Experts of a small language model: 8 layers, 20.8M parameters.
Below are experts of layer 5 (counted from 0) of a mixture-of-experts language model. Rows are named router (the router's row for the expert), down (a neuron's output weights, with its number) and show model dimensions 80-159. Each number is 200 + 40 x the weight over its row's rms, rounded and kept within 0 to 999.
Before each expert's rows: "raises" lists some tokens whose logits its average output raises strongly, later layers aside. This comes from a sample of Wikipedia text that the model never trained on.

# expert 5
raises: "-", "The", "In", "|", "S", "==="
router,236,167,220,268,246,200,193,155,144,184,138,183,214,173,186,165,176,209,197,224,242,232,182,191,178,188,213,138,203,223,218,206,219,161,197,112,306,220,180,218,252,220,180,235,185,260,161,122,154,203,259,216,148,147,146,187,153,140,178,195,250,189,238,133,102,233,169,190,153,217,250,202,198,239,248,60,152,230,175,236
down0,150,166,187,171,257,176,197,117,236,128,230,151,232,232,177,219,139,223,177,191,153,156,179,171,269,109,193,229,258,129,253,208,177,137,191,255,223,212,261,203,236,261,227,235,199,256,183,184,171,160,177,219,218,184,169,180,206,182,179,160,236,244,212,157,220,177,98,167,168,226,221,241,233,119,171,137,144,183,186,153
down1,201,203,208,209,161,199,253,174,230,151,206,157,198,180,254,138,207,192,197,210,200,134,189,124,108,233,177,145,135,213,266,232,213,139,253,207,182,225,190,203,185,168,133,192,173,222,167,191,227,258,145,181,177,213,250,151,226,199,285,145,169,279,229,193,210,210,171,216,186,237,151,204,223,210,122,218,206,196,208,255
down2,209,216,215,198,214,176,172,186,233,248,214,224,216,176,179,163,215,206,297,196,221,221,213,298,212,253,250,199,150,163,225,213,184,160,258,220,137,153,180,186,179,128,241,154,209,238,191,218,136,252,221,180,168,276,222,149,147,201,271,154,216,228,183,198,251,269,277,202,228,205,196,216,152,187,216,220,247,166,158,191
down3,189,230,269,239,179,234,209,179,259,232,170,181,226,141,189,194,134,259,302,157,182,186,192,197,218,216,179,101,242,189,192,163,231,166,213,250,160,208,223,168,140,161,232,201,218,185,132,167,204,162,241,180,150,231,181,179,198,223,258,183,249,277,196,211,131,240,146,239,219,199,248,215,195,194,197,228,178,235,242,232
down4,163,249,114,153,188,229,184,250,279,183,127,212,148,158,237,205,268,185,174,183,203,191,194,183,187,278,143,180,205,206,186,219,220,229,233,233,129,182,222,191,117,144,249,168,225,162,155,232,232,195,171,155,177,190,214,209,301,178,116,247,257,205,207,248,147,176,133,134,237,216,202,208,223,212,102,167,199,181,259,203
down5,220,284,208,271,231,146,222,256,167,203,171,160,206,195,169,262,191,190,169,236,251,171,114,230,219,203,237,173,213,251,259,171,223,133,200,232,195,154,186,190,215,211,166,191,257,185,146,197,146,191,217,262,185,211,260,171,135,198,148,215,178,220,223,215,205,273,239,165,236,242,163,221,234,249,152,143,192,206,253,248
down6,182,178,137,219,203,231,263,240,139,240,272,112,182,166,166,180,191,186,83,153,127,218,245,223,143,196,219,243,210,189,212,280,238,264,138,255,216,135,227,170,235,236,159,206,228,209,183,169,231,190,196,176,195,144,298,153,168,200,188,210,291,146,203,214,148,248,250,183,155,179,179,221,163,155,244,248,173,228,177,259
down7,184,216,203,195,191,236,187,240,173,219,189,143,195,169,186,224,182,167,208,210,220,257,200,191,200,159,245,202,147,193,227,244,245,220,178,198,265,256,213,268,166,211,237,175,220,221,197,136,272,145,212,247,176,217,160,254,186,178,198,231,222,211,66,167,212,228,180,172,122,224,203,168,165,154,149,123,249,187,223,193
down8,294,180,196,193,221,229,209,67,190,152,135,196,195,112,165,197,182,214,177,200,207,267,245,196,214,153,236,238,202,192,221,214,239,265,247,201,243,258,221,228,254,209,231,176,163,179,234,251,202,193,165,170,198,163,287,234,248,269,228,277,213,190,169,213,171,106,156,186,96,227,304,224,186,114,200,211,147,142,169,147
down9,152,208,73,113,205,222,172,120,195,167,144,241,176,162,212,231,167,123,222,223,212,186,182,185,267,201,88,236,198,198,196,230,157,179,225,256,150,193,156,258,146,208,264,286,154,172,229,163,210,236,152,161,257,215,192,169,166,188,220,220,157,231,183,192,154,270,234,193,184,249,225,262,282,227,160,282,213,238,174,186
down10,145,222,191,175,189,241,184,260,148,210,175,193,214,247,185,183,146,90,165,235,251,216,210,254,194,213,158,177,195,204,216,121,206,188,153,219,228,143,165,213,210,224,210,174,202,255,163,249,243,266,219,225,160,171,188,181,196,207,205,186,245,261,192,119,186,178,185,162,182,184,197,155,178,210,230,170,224,212,277,287
down11,223,207,225,234,168,284,264,219,227,221,176,223,180,190,267,183,179,140,153,238,195,191,216,218,169,205,150,172,202,196,105,255,253,159,244,173,195,225,199,201,163,151,197,229,200,166,204,155,192,166,223,180,324,163,190,211,212,225,180,188,260,177,207,282,164,219,278,252,138,176,231,78,260,251,195,244,160,180,135,239
down12,239,220,175,224,181,193,231,169,188,225,226,249,219,202,159,189,106,186,183,218,203,180,141,172,266,169,135,196,247,196,193,243,193,248,194,194,177,237,198,190,190,187,170,161,204,190,296,248,125,274,264,197,249,234,239,157,212,131,219,251,219,255,150,221,217,246,143,195,173,209,251,242,160,204,189,200,121,216,270,260
down13,178,248,273,111,134,233,220,211,205,244,261,279,225,191,151,167,231,240,297,156,149,227,170,214,168,191,217,160,175,242,256,148,243,176,184,162,194,197,155,175,146,226,277,227,193,226,255,228,260,245,191,175,280,182,125,223,146,176,210,197,278,233,183,188,124,234,171,188,173,156,265,196,188,139,188,200,256,168,207,295
down14,200,166,159,246,165,174,200,203,227,255,206,222,170,239,218,226,219,170,178,181,271,221,208,215,191,142,192,193,279,219,188,179,241,319,233,200,203,199,215,182,208,229,126,216,236,141,126,229,192,200,155,293,182,243,260,242,161,217,224,185,269,213,332,153,236,179,240,208,180,188,182,216,186,223,203,180,262,206,179,183
down15,215,239,219,326,143,194,217,263,166,259,235,147,166,167,136,217,195,133,198,199,278,217,198,220,180,157,234,199,150,188,195,189,228,215,228,180,172,242,119,255,221,226,194,183,197,174,237,289,194,198,205,166,149,161,212,158,202,247,163,227,190,196,207,225,200,198,274,194,224,209,164,166,217,134,178,237,185,195,208,216
down16,218,143,234,181,214,214,232,179,212,196,174,120,183,299,311,193,217,232,204,210,145,214,228,177,202,223,208,192,233,248,170,200,197,204,163,189,165,249,210,179,232,231,122,87,183,251,281,245,249,233,200,170,183,230,247,173,205,220,183,167,138,220,222,246,174,191,207,134,125,188,220,157,217,221,234,239,150,210,140,171
down17,147,223,198,204,176,154,196,259,207,141,241,261,213,214,160,233,221,237,225,229,150,159,221,217,209,165,226,221,255,179,141,186,214,193,198,131,193,220,265,185,173,188,236,206,255,240,200,238,185,209,125,184,232,260,201,186,214,207,217,180,129,260,218,224,247,185,214,222,183,265,120,251,219,174,146,209,240,149,139,179
down18,105,196,216,204,171,163,261,223,170,223,210,256,221,207,222,206,162,171,185,228,221,189,149,270,229,217,192,191,182,272,291,236,117,119,201,186,231,215,189,201,232,179,250,187,196,178,190,144,221,129,162,211,98,171,224,159,187,239,192,223,200,199,175,240,218,179,204,67,232,156,242,257,247,258,152,220,239,162,153,177
down19,198,166,249,195,185,179,232,178,158,161,252,190,287,90,230,142,172,197,209,145,244,146,202,190,205,160,225,151,225,183,175,201,202,221,172,176,161,246,171,260,164,319,163,100,148,186,172,170,203,196,245,188,219,181,196,229,226,208,206,200,214,154,223,192,197,272,232,219,219,194,138,167,134,192,233,267,229,216,198,234
down20,196,228,198,239,197,195,162,222,222,207,178,181,148,225,170,214,178,218,158,172,223,262,248,214,140,150,187,205,210,206,184,122,202,212,270,322,201,164,227,199,219,196,181,211,212,234,211,252,200,231,171,181,168,180,251,199,267,210,267,222,264,120,172,167,113,246,193,129,230,203,169,189,230,184,227,90,241,164,182,267
down21,201,187,186,215,249,195,171,131,174,277,185,256,253,237,174,115,220,228,188,250,284,183,177,209,204,173,189,214,218,244,88,177,173,237,208,317,186,177,241,181,199,152,141,185,172,245,166,261,241,209,214,135,282,170,144,160,229,144,159,242,215,183,207,183,225,220,200,220,176,177,230,193,166,191,201,158,170,143,187,231
down22,218,243,269,178,236,237,258,175,200,166,248,219,221,184,152,259,209,207,227,253,261,182,201,207,193,236,214,215,218,171,242,179,195,139,252,177,70,144,204,214,136,207,215,194,235,135,178,126,212,123,246,192,252,184,283,180,232,193,237,181,235,163,169,162,251,187,216,240,213,231,160,207,268,203,246,170,208,157,199,258
down23,247,241,254,239,171,257,114,165,164,211,245,171,171,211,235,227,199,232,176,195,175,151,187,159,216,120,250,284,302,220,228,239,144,247,127,115,227,196,200,267,163,258,209,240,199,252,201,235,154,185,159,180,231,241,247,265,248,179,201,162,193,169,160,171,207,159,247,234,168,205,195,151,180,177,195,203,196,246,179,230
down24,237,255,178,264,186,226,193,231,223,279,226,170,142,280,253,237,206,187,188,150,148,190,260,214,210,258,202,219,233,161,157,192,86,264,223,218,158,128,153,221,206,163,199,118,204,226,211,213,196,167,244,204,184,220,201,256,224,203,236,214,244,164,156,202,168,212,208,158,234,187,205,147,159,239,243,202,178,215,214,217
down25,266,231,239,157,243,239,226,165,159,239,215,189,163,196,230,113,197,232,228,187,289,255,178,197,116,174,137,150,266,159,259,184,237,254,198,280,177,289,104,159,188,164,222,226,189,243,201,213,208,137,226,146,228,166,217,228,242,203,149,247,203,212,239,219,188,196,196,250,193,171,135,197,182,216,211,225,144,203,223,234
down26,281,128,184,217,125,192,213,209,246,189,215,207,201,223,155,167,167,196,262,203,180,220,225,230,207,191,251,224,234,175,174,250,253,222,168,151,219,268,214,225,231,263,235,176,204,203,175,172,208,176,174,184,205,177,268,154,151,184,228,245,150,187,202,230,277,240,171,141,251,211,233,254,222,218,193,156,235,183,254,180
down27,183,203,143,176,219,226,176,216,202,190,232,199,232,303,172,200,240,203,184,234,196,223,201,250,250,174,225,215,236,194,164,144,299,202,189,192,182,131,275,206,165,189,255,199,230,190,218,237,197,147,192,213,225,175,171,152,204,208,257,220,239,157,217,199,262,234,174,246,208,160,199,233,202,159,104,281,249,174,157,170

# expert 14
raises: "7", "9", "6", "5", "4", "1"
router,223,190,263,175,144,212,174,158,235,247,239,222,167,140,184,221,253,236,244,235,167,190,202,158,199,162,196,150,137,160,241,205,258,217,219,222,155,190,204,203,113,168,203,188,226,134,138,147,153,244,233,152,182,175,192,244,182,192,184,211,153,187,293,177,129,200,242,236,236,256,197,206,269,236,259,159,211,158,141,137
down0,129,220,235,217,243,215,236,178,152,206,255,183,249,237,212,92,160,195,173,143,225,239,155,193,170,226,151,314,142,216,202,156,185,199,184,238,193,266,194,195,226,175,253,218,161,210,186,210,235,169,162,172,170,198,185,187,192,276,286,202,134,111,124,224,203,246,150,233,247,220,217,127,196,197,200,214,134,212,174,233
down1,212,200,187,249,229,153,310,170,187,204,200,186,231,221,159,192,201,202,286,231,186,201,192,130,269,237,196,228,241,294,188,200,139,185,261,194,237,163,123,211,223,194,225,188,109,165,77,193,130,260,237,166,174,183,205,196,185,212,136,201,177,136,217,198,191,184,202,174,206,203,255,188,230,220,210,181,216,202,234,253
down2,329,226,192,145,227,197,218,238,147,275,199,254,223,255,266,149,228,193,254,197,156,211,277,201,142,169,238,182,187,244,222,209,216,205,260,222,182,152,238,217,295,276,186,270,180,196,140,226,175,157,222,129,183,197,240,135,170,253,132,150,221,214,245,193,183,154,219,269,189,248,94,228,188,184,212,251,175,243,144,224
down3,185,195,183,212,193,239,242,212,223,242,191,162,233,146,162,183,216,168,180,171,255,234,212,212,142,180,267,175,252,223,192,227,248,229,235,156,225,201,177,194,230,161,164,221,214,264,286,190,225,190,182,135,183,184,129,197,120,185,189,152,200,229,195,195,214,148,219,122,133,259,113,245,166,179,78,234,269,245,252,217
down4,168,194,142,203,188,251,167,226,193,211,146,195,149,177,111,114,218,199,251,304,239,214,249,177,234,160,191,254,259,225,173,122,135,167,176,223,202,172,156,162,239,206,207,235,204,217,199,232,191,154,135,198,267,189,160,206,251,170,195,186,196,226,201,128,179,161,286,204,197,196,117,197,227,242,218,176,205,272,191,234
down5,176,159,213,152,244,223,221,158,185,222,244,162,128,221,203,210,210,271,167,230,128,221,230,254,220,224,219,185,139,193,160,186,219,214,179,284,156,161,174,203,230,160,197,228,249,149,202,172,179,194,268,193,224,226,289,157,223,195,113,225,209,220,195,224,212,230,227,215,221,192,138,206,210,228,172,234,209,209,151,221
down6,141,257,168,190,208,137,206,117,148,164,211,239,158,250,195,199,180,217,230,208,239,119,214,164,207,137,227,213,204,212,217,213,153,221,181,199,176,166,243,168,213,203,184,174,195,250,187,233,223,238,231,128,235,168,163,277,106,204,162,230,211,182,166,240,150,177,229,229,218,165,151,149,192,293,295,184,213,144,205,123
down7,89,148,159,140,166,256,191,158,217,272,258,275,160,240,207,170,168,171,215,192,238,144,243,239,235,243,222,255,178,168,181,233,270,110,160,202,137,178,209,149,175,109,228,230,195,231,163,178,242,222,236,205,239,249,248,192,184,195,143,188,177,193,260,181,169,204,191,179,234,198,222,181,162,265,136,211,175,203,116,164
down8,171,163,153,180,208,194,257,253,158,217,226,221,218,209,158,133,159,215,205,188,223,152,172,218,175,197,168,212,201,235,247,157,127,231,163,146,178,131,278,288,210,159,173,165,219,245,172,233,239,201,197,165,236,241,214,243,265,171,185,164,191,197,221,155,204,196,120,195,264,108,197,221,231,153,214,189,199,154,250,202
down9,192,144,124,181,244,209,143,214,184,176,184,205,194,195,189,198,202,230,206,230,266,221,167,215,181,183,207,177,155,172,227,263,200,153,145,197,157,232,219,174,243,242,248,241,192,206,134,165,183,192,232,164,160,256,210,260,211,184,125,88,191,169,234,187,173,229,189,230,256,211,186,214,232,260,236,160,208,152,189,136
down10,201,181,237,176,169,216,184,148,207,220,169,174,217,114,235,96,173,156,250,248,192,210,201,197,219,278,247,180,168,251,223,233,181,195,210,245,111,249,234,232,188,205,172,245,99,192,229,194,244,262,208,235,260,160,155,187,130,180,217,230,282,185,163,266,225,185,158,196,191,240,231,238,206,202,276,185,171,169,149,174
down11,235,241,210,216,229,223,248,234,162,132,166,158,212,207,244,185,275,203,219,186,251,153,129,233,197,263,295,182,160,140,149,138,192,170,169,284,211,132,188,151,224,219,198,201,233,216,175,243,122,278,194,177,171,214,200,184,197,157,172,209,257,162,254,176,227,206,298,191,126,189,153,232,145,248,145,152,172,178,233,172
down12,204,274,227,180,248,294,227,205,218,253,203,223,275,130,191,236,209,173,209,257,250,154,125,234,185,146,216,204,198,164,149,90,210,232,249,234,201,142,220,205,178,143,244,67,185,251,142,242,130,296,160,182,204,170,184,230,287,178,200,179,210,214,139,183,217,234,246,206,164,205,247,206,178,209,190,234,227,161,262,190
down13,215,213,249,133,201,177,201,189,209,151,154,195,262,165,236,162,84,203,157,166,241,213,257,305,266,114,153,161,106,205,269,172,194,208,209,230,165,179,207,167,191,86,173,182,159,162,234,191,179,224,157,163,252,134,233,201,186,230,206,225,200,246,194,151,213,187,160,211,242,169,198,206,238,269,186,126,226,151,188,145
down14,179,185,225,229,200,158,158,147,214,236,116,160,163,162,214,160,229,281,268,157,201,191,108,189,181,124,203,207,149,170,248,229,183,164,266,210,158,169,184,195,216,270,218,217,205,219,218,211,182,231,214,195,175,158,157,193,189,217,217,252,105,197,196,260,212,140,219,211,330,186,136,122,212,161,187,227,194,223,201,177
down15,239,189,234,256,181,136,223,123,220,235,184,130,130,153,124,194,181,200,188,221,224,131,276,152,192,279,199,242,142,211,147,222,189,225,152,225,206,221,259,287,237,274,176,289,246,170,204,155,168,227,218,200,269,242,175,194,219,196,153,127,177,200,219,147,216,204,193,241,141,157,258,152,187,218,203,194,244,210,241,163
down16,210,207,196,212,207,144,191,140,240,172,177,207,138,192,170,202,215,253,209,220,161,242,170,220,169,239,216,249,238,220,164,215,213,291,251,274,245,196,192,150,208,156,238,307,171,145,304,227,144,196,138,158,173,190,206,200,176,179,151,246,140,161,241,196,226,134,303,144,206,211,306,189,277,184,128,212,209,182,161,188
down17,188,182,268,187,213,255,229,173,267,176,184,260,158,219,248,170,171,242,151,201,160,153,283,155,170,234,214,215,159,153,233,170,211,174,245,201,243,240,215,159,190,159,243,178,208,217,266,226,210,210,199,216,173,263,120,207,232,150,242,148,253,226,156,203,201,115,232,185,216,179,195,183,224,229,257,118,236,230,229,132
down18,250,262,216,169,130,192,173,212,271,230,173,197,256,271,265,195,183,166,158,213,222,213,223,176,204,134,216,243,199,152,178,165,178,169,210,204,144,241,174,212,229,159,208,261,194,239,211,250,167,159,144,260,189,146,245,224,163,174,181,131,182,251,266,243,149,197,211,146,284,253,223,193,269,189,155,199,300,204,200,193
down19,157,193,184,174,232,191,276,165,272,227,233,233,174,208,228,180,228,231,194,186,270,201,191,196,249,188,180,193,228,276,236,216,182,204,209,202,168,163,184,174,234,212,128,287,217,175,201,192,170,199,217,212,167,205,188,259,240,247,229,236,185,208,145,285,136,201,164,261,222,217,214,208,157,238,218,238,243,274,202,235
down20,195,178,166,190,132,210,161,174,178,245,168,264,209,198,225,239,180,259,131,210,240,201,190,245,177,226,165,260,169,228,149,241,240,220,235,197,120,183,154,187,221,180,202,194,110,241,221,181,181,227,216,273,170,210,158,260,291,196,183,216,264,174,73,173,227,150,210,192,283,249,269,224,236,207,239,112,170,147,236,171
down21,167,144,166,230,227,208,234,197,211,247,272,131,186,205,222,191,183,192,176,128,227,158,211,158,154,198,180,143,245,177,272,175,216,218,189,202,246,226,196,179,167,143,157,178,184,221,207,240,265,165,128,212,169,213,248,206,185,256,185,206,224,199,225,203,216,243,180,191,128,222,153,235,223,240,234,184,196,211,113,265
down22,232,149,134,193,149,189,250,209,162,193,231,176,201,211,250,156,172,253,243,175,239,276,234,197,249,195,275,204,179,270,238,304,127,146,147,163,193,199,143,162,290,257,230,225,185,266,167,202,228,171,210,172,144,220,202,238,202,216,186,163,221,216,216,228,143,201,157,220,225,213,215,175,224,196,185,164,243,246,139,267
down23,218,234,239,204,167,237,232,228,110,158,233,137,272,192,222,214,163,224,221,171,195,166,145,164,209,146,188,221,257,193,146,203,147,144,178,190,211,196,232,184,204,224,202,180,250,214,262,258,183,179,221,145,206,119,248,193,224,200,179,186,178,182,185,201,181,171,224,202,274,235,177,214,243,200,150,197,200,193,164,181
down24,175,253,234,199,216,193,119,161,228,132,146,163,256,183,223,271,231,228,121,170,143,187,308,176,143,263,203,226,245,176,175,127,254,203,165,179,116,222,285,223,241,186,181,168,119,238,209,175,186,121,197,244,196,245,209,192,263,218,159,123,187,195,196,155,160,154,163,135,206,166,184,217,198,157,208,244,216,222,212,219
down25,249,203,198,179,133,245,217,240,235,193,167,215,207,237,256,235,178,211,198,203,180,196,225,166,263,171,145,160,218,161,165,254,207,156,217,216,284,253,112,128,224,228,212,228,203,184,181,180,194,232,298,207,144,250,171,195,287,225,171,247,280,135,290,224,204,172,210,197,256,215,172,215,184,220,227,227,268,195,215,193
down26,214,144,267,209,190,163,197,167,161,223,247,158,208,204,156,161,162,135,246,197,179,183,173,217,222,207,194,151,205,199,184,137,245,158,229,218,129,192,118,180,196,206,203,285,229,240,188,232,131,295,189,139,225,177,200,247,197,250,222,175,100,199,191,202,156,265,193,218,176,223,181,184,162,224,189,259,203,227,187,227
down27,216,264,231,212,193,197,155,188,162,207,236,177,196,241,139,193,218,214,164,140,265,243,238,173,150,192,125,302,208,160,165,274,213,199,162,191,180,192,252,187,231,185,156,176,190,213,186,219,211,212,177,283,189,232,169,158,208,155,173,152,197,223,164,250,270,193,187,166,242,221,147,256,316,198,204,205,214,267,236,217

# expert 11
raises: "20", "19", "13", "18", "15", "14"
router,193,122,232,184,144,200,216,187,158,195,221,256,196,157,217,231,242,279,216,187,273,208,144,194,218,137,192,126,177,188,178,210,237,138,240,128,233,230,188,218,198,174,222,180,208,198,147,153,147,288,270,172,175,158,236,240,184,153,173,227,206,217,238,144,134,222,213,212,185,185,217,196,179,214,259,110,246,164,236,207
down0,201,198,116,154,186,183,179,179,261,200,192,164,191,240,294,202,269,170,202,137,172,202,157,151,237,145,224,198,261,256,234,200,225,146,172,207,211,244,181,175,222,181,205,232,186,158,182,223,259,250,162,185,171,114,170,256,204,157,194,261,186,251,143,197,206,259,178,168,144,148,181,239,139,141,222,209,174,274,198,227
down1,258,213,176,170,143,149,200,151,263,153,141,233,154,249,207,211,224,184,167,196,220,215,237,176,228,220,159,159,174,223,223,197,263,330,131,145,218,209,200,207,195,225,191,173,202,186,102,236,243,235,249,216,244,202,257,145,205,185,250,196,256,199,258,235,225,197,214,159,239,151,193,231,224,200,173,182,209,199,204,189
down2,221,252,256,191,213,149,186,141,194,227,244,101,218,211,248,204,250,194,197,127,215,132,204,181,192,139,147,241,206,204,211,176,204,179,125,213,102,247,211,239,179,192,165,185,234,195,147,206,255,219,195,249,238,184,155,155,211,220,137,171,191,238,232,226,141,199,199,156,195,228,173,203,199,190,222,170,161,229,178,163
down3,184,259,129,195,161,127,247,143,188,159,206,124,173,214,260,148,138,186,132,213,215,163,129,238,197,124,226,173,194,193,243,193,236,237,194,178,244,220,246,219,232,150,227,270,222,228,139,135,171,263,183,199,265,194,224,217,265,188,184,168,192,231,199,163,192,201,159,173,158,229,161,208,142,224,232,237,248,129,175,238
down4,208,181,217,127,163,194,156,172,206,233,230,251,199,192,256,244,187,174,210,185,188,220,227,226,230,153,173,94,246,224,182,215,266,164,164,232,193,159,203,228,179,136,263,181,233,196,199,225,204,194,215,196,232,199,155,162,248,242,195,212,245,244,169,234,189,217,285,220,139,220,208,157,231,178,254,213,228,206,240,256
down5,143,254,187,207,176,268,129,152,264,216,219,165,237,201,209,253,221,147,221,182,193,193,195,198,226,229,143,196,178,178,221,115,182,211,279,246,173,132,179,161,163,241,238,220,199,265,231,247,195,225,205,154,235,203,193,163,177,173,213,165,158,206,227,241,174,205,180,158,179,173,247,255,188,220,213,163,176,201,247,193
down6,193,205,155,241,115,144,241,218,167,238,249,185,198,227,154,140,175,255,252,149,243,156,98,216,167,226,228,165,224,219,165,204,167,229,94,211,214,214,128,230,168,197,261,273,255,201,127,155,188,275,181,137,205,170,195,167,223,175,247,215,202,211,152,269,237,217,222,203,193,209,157,154,217,184,214,211,262,238,171,163
down7,172,220,240,187,217,281,241,163,196,217,252,127,201,194,181,201,167,223,182,155,175,251,243,166,185,188,148,125,232,206,177,259,203,223,245,208,213,204,235,230,233,203,194,288,128,192,213,190,208,192,186,173,185,145,204,198,157,169,181,191,284,180,142,232,165,183,267,215,156,176,163,200,190,207,154,221,207,228,171,130
down8,204,248,170,250,224,264,199,243,121,187,215,227,158,243,241,208,204,163,200,202,142,286,164,209,241,175,166,154,244,177,268,229,245,205,212,256,158,147,177,195,194,127,195,231,235,271,184,224,226,180,245,207,198,240,199,162,174,249,177,214,194,232,214,155,237,268,171,278,191,183,193,262,219,170,296,193,180,238,240,228
down9,201,182,220,215,202,204,135,333,207,213,245,173,254,198,266,207,187,155,193,183,257,249,225,213,224,250,192,156,210,196,123,210,185,205,197,167,208,236,235,165,218,136,189,212,185,247,199,175,187,201,205,258,252,184,189,208,220,190,248,121,171,263,169,195,161,226,201,163,170,161,267,228,178,256,273,144,212,220,251,189
down10,242,117,182,265,280,161,265,189,156,155,137,270,213,211,166,121,144,203,138,208,252,197,202,168,253,192,176,195,124,175,189,143,256,194,251,180,191,225,211,197,170,235,144,226,223,203,131,229,118,237,203,234,231,192,229,117,187,200,217,190,271,180,229,233,216,102,187,219,293,163,202,188,169,246,165,218,205,244,171,251
down11,226,158,252,199,214,174,183,206,112,129,183,118,184,213,166,159,169,190,199,183,171,246,206,233,231,196,242,136,215,266,206,238,232,229,193,190,211,201,175,170,221,247,154,196,213,171,264,237,164,121,225,223,160,145,217,200,225,116,261,171,165,219,163,210,194,182,268,207,194,223,178,190,223,150,163,262,193,160,122,139
down12,120,171,257,152,258,191,95,142,124,157,256,298,163,169,224,254,179,221,175,290,236,187,170,259,182,138,163,184,152,231,166,169,195,210,183,221,221,151,188,224,183,177,230,234,222,191,215,256,171,187,233,166,193,180,200,219,193,160,217,214,218,210,216,204,243,252,179,216,219,207,205,198,195,223,151,207,209,138,232,207
down13,241,220,204,200,146,148,231,103,263,218,171,175,147,133,165,150,187,215,264,160,182,172,130,206,162,279,191,252,217,227,193,254,117,178,193,183,247,185,177,196,187,206,111,264,193,191,216,193,209,247,155,221,188,152,212,117,210,213,219,192,274,187,191,225,223,280,191,195,211,207,201,126,190,152,221,264,196,167,150,199
down14,174,265,147,260,182,202,191,199,236,261,189,209,187,179,175,184,211,113,151,170,162,185,221,215,183,215,199,192,237,220,201,245,127,167,247,87,176,174,222,182,174,150,211,249,238,210,264,206,198,164,134,168,227,271,224,254,220,224,184,204,232,175,180,203,192,179,210,180,239,193,212,258,179,146,196,190,190,247,223,227
down15,201,129,186,218,241,228,248,140,175,246,217,171,174,147,228,222,203,275,216,171,253,179,145,149,226,179,194,173,228,191,209,232,139,176,256,190,199,245,238,209,186,190,161,203,193,212,228,208,124,214,194,111,211,183,232,170,191,206,166,201,204,190,226,248,196,238,145,200,152,184,274,164,191,182,225,157,57,174,149,257
down16,214,238,229,261,149,186,220,151,258,145,222,170,174,245,270,163,186,258,194,152,189,184,173,228,249,231,150,225,205,170,183,173,222,250,210,180,174,191,242,194,219,144,168,233,224,168,278,178,142,211,220,254,258,207,293,130,177,281,193,221,244,159,146,126,254,199,190,189,222,238,192,199,271,213,195,179,210,173,213,179
down17,183,179,186,258,256,220,196,203,243,241,226,218,257,213,167,245,274,202,227,226,143,237,232,179,199,207,195,189,210,191,277,142,314,197,160,224,244,279,226,233,225,210,188,268,213,141,118,227,284,241,213,163,172,142,256,234,336,245,211,205,218,196,208,200,250,191,243,102,246,202,270,167,181,221,152,197,208,197,156,201
down18,232,202,246,238,201,189,142,257,180,183,186,226,239,201,226,162,174,204,120,240,266,165,192,231,116,182,132,198,163,164,219,211,166,223,208,164,196,197,155,163,192,246,216,155,258,217,243,195,241,180,187,230,180,204,205,221,217,161,226,234,183,200,226,151,213,268,205,121,182,149,182,207,243,185,173,185,255,215,97,226
down19,213,205,132,193,181,157,191,251,181,273,274,237,173,176,252,192,231,134,205,153,165,191,239,243,184,157,201,149,195,140,209,210,203,131,207,216,188,165,109,203,222,213,153,169,219,226,235,200,207,208,194,229,190,189,246,154,219,139,192,243,192,262,262,222,216,184,207,227,257,168,190,193,127,145,285,297,229,251,242,174
down20,251,226,209,193,188,209,164,224,189,192,239,240,179,173,211,176,250,147,239,211,134,212,243,230,250,320,196,191,228,266,179,219,227,145,210,174,159,148,248,137,193,279,144,201,143,199,158,186,194,200,247,169,131,200,215,161,120,201,187,232,152,168,214,219,196,245,200,213,165,178,169,181,293,203,204,183,217,136,269,224
down21,151,181,147,219,150,339,180,211,224,206,215,168,154,166,187,150,219,229,199,221,156,209,202,178,90,218,130,246,273,200,166,204,233,175,202,132,225,173,202,199,247,125,267,284,119,208,161,195,228,302,156,193,205,109,247,172,181,220,237,210,186,139,239,270,149,256,194,147,131,215,154,184,186,191,259,203,296,254,185,241
down22,163,174,195,234,208,151,129,205,232,141,229,247,211,161,213,304,172,247,248,230,148,169,206,227,243,162,221,182,201,116,184,169,238,186,174,195,136,189,172,150,270,169,160,185,262,169,187,204,236,211,151,200,166,249,173,214,133,185,247,224,163,240,216,162,228,218,162,173,221,252,219,213,154,211,188,214,265,207,233,221
down23,232,228,193,276,177,292,206,194,167,189,232,205,214,240,148,206,158,192,228,187,187,224,203,191,239,179,136,245,198,252,212,188,241,240,151,257,190,184,199,141,194,167,233,178,206,185,185,139,199,189,170,211,244,157,136,189,188,185,250,211,279,191,226,203,207,128,164,194,258,176,229,172,190,174,297,202,232,178,136,139
down24,208,184,232,232,192,198,243,234,202,217,187,183,182,167,212,122,269,118,206,195,116,235,161,195,198,150,178,230,200,308,195,165,247,215,115,188,234,233,204,242,206,228,168,169,227,167,164,250,184,252,212,136,256,151,126,200,135,305,187,171,202,207,212,228,186,239,180,217,201,144,265,205,110,181,180,159,203,249,171,236
down25,233,216,178,177,241,226,234,176,186,241,206,185,193,221,223,156,175,193,228,194,148,240,139,172,223,161,107,197,129,250,174,155,199,198,207,258,199,154,191,213,260,232,280,195,151,209,216,169,122,205,173,172,252,170,200,215,204,83,174,144,177,201,172,241,208,108,144,257,242,160,199,230,194,146,198,198,187,208,229,265
down26,190,208,230,321,193,196,252,205,206,142,141,169,159,253,211,102,221,171,225,216,141,214,175,160,169,168,211,156,268,125,146,238,223,244,187,166,207,235,219,175,216,207,201,217,204,217,178,183,176,173,242,160,179,218,207,227,193,235,155,203,245,198,154,195,178,263,214,222,201,181,209,225,222,222,206,245,220,258,172,249
down27,175,158,198,215,192,205,265,112,154,128,234,191,227,200,201,223,209,127,145,191,143,203,157,227,159,199,169,227,246,254,282,156,232,175,253,171,148,181,188,151,206,223,227,201,264,220,181,170,213,245,203,270,256,163,204,228,210,146,221,206,206,136,164,278,110,217,172,259,158,214,184,240,206,202,204,253,258,154,165,251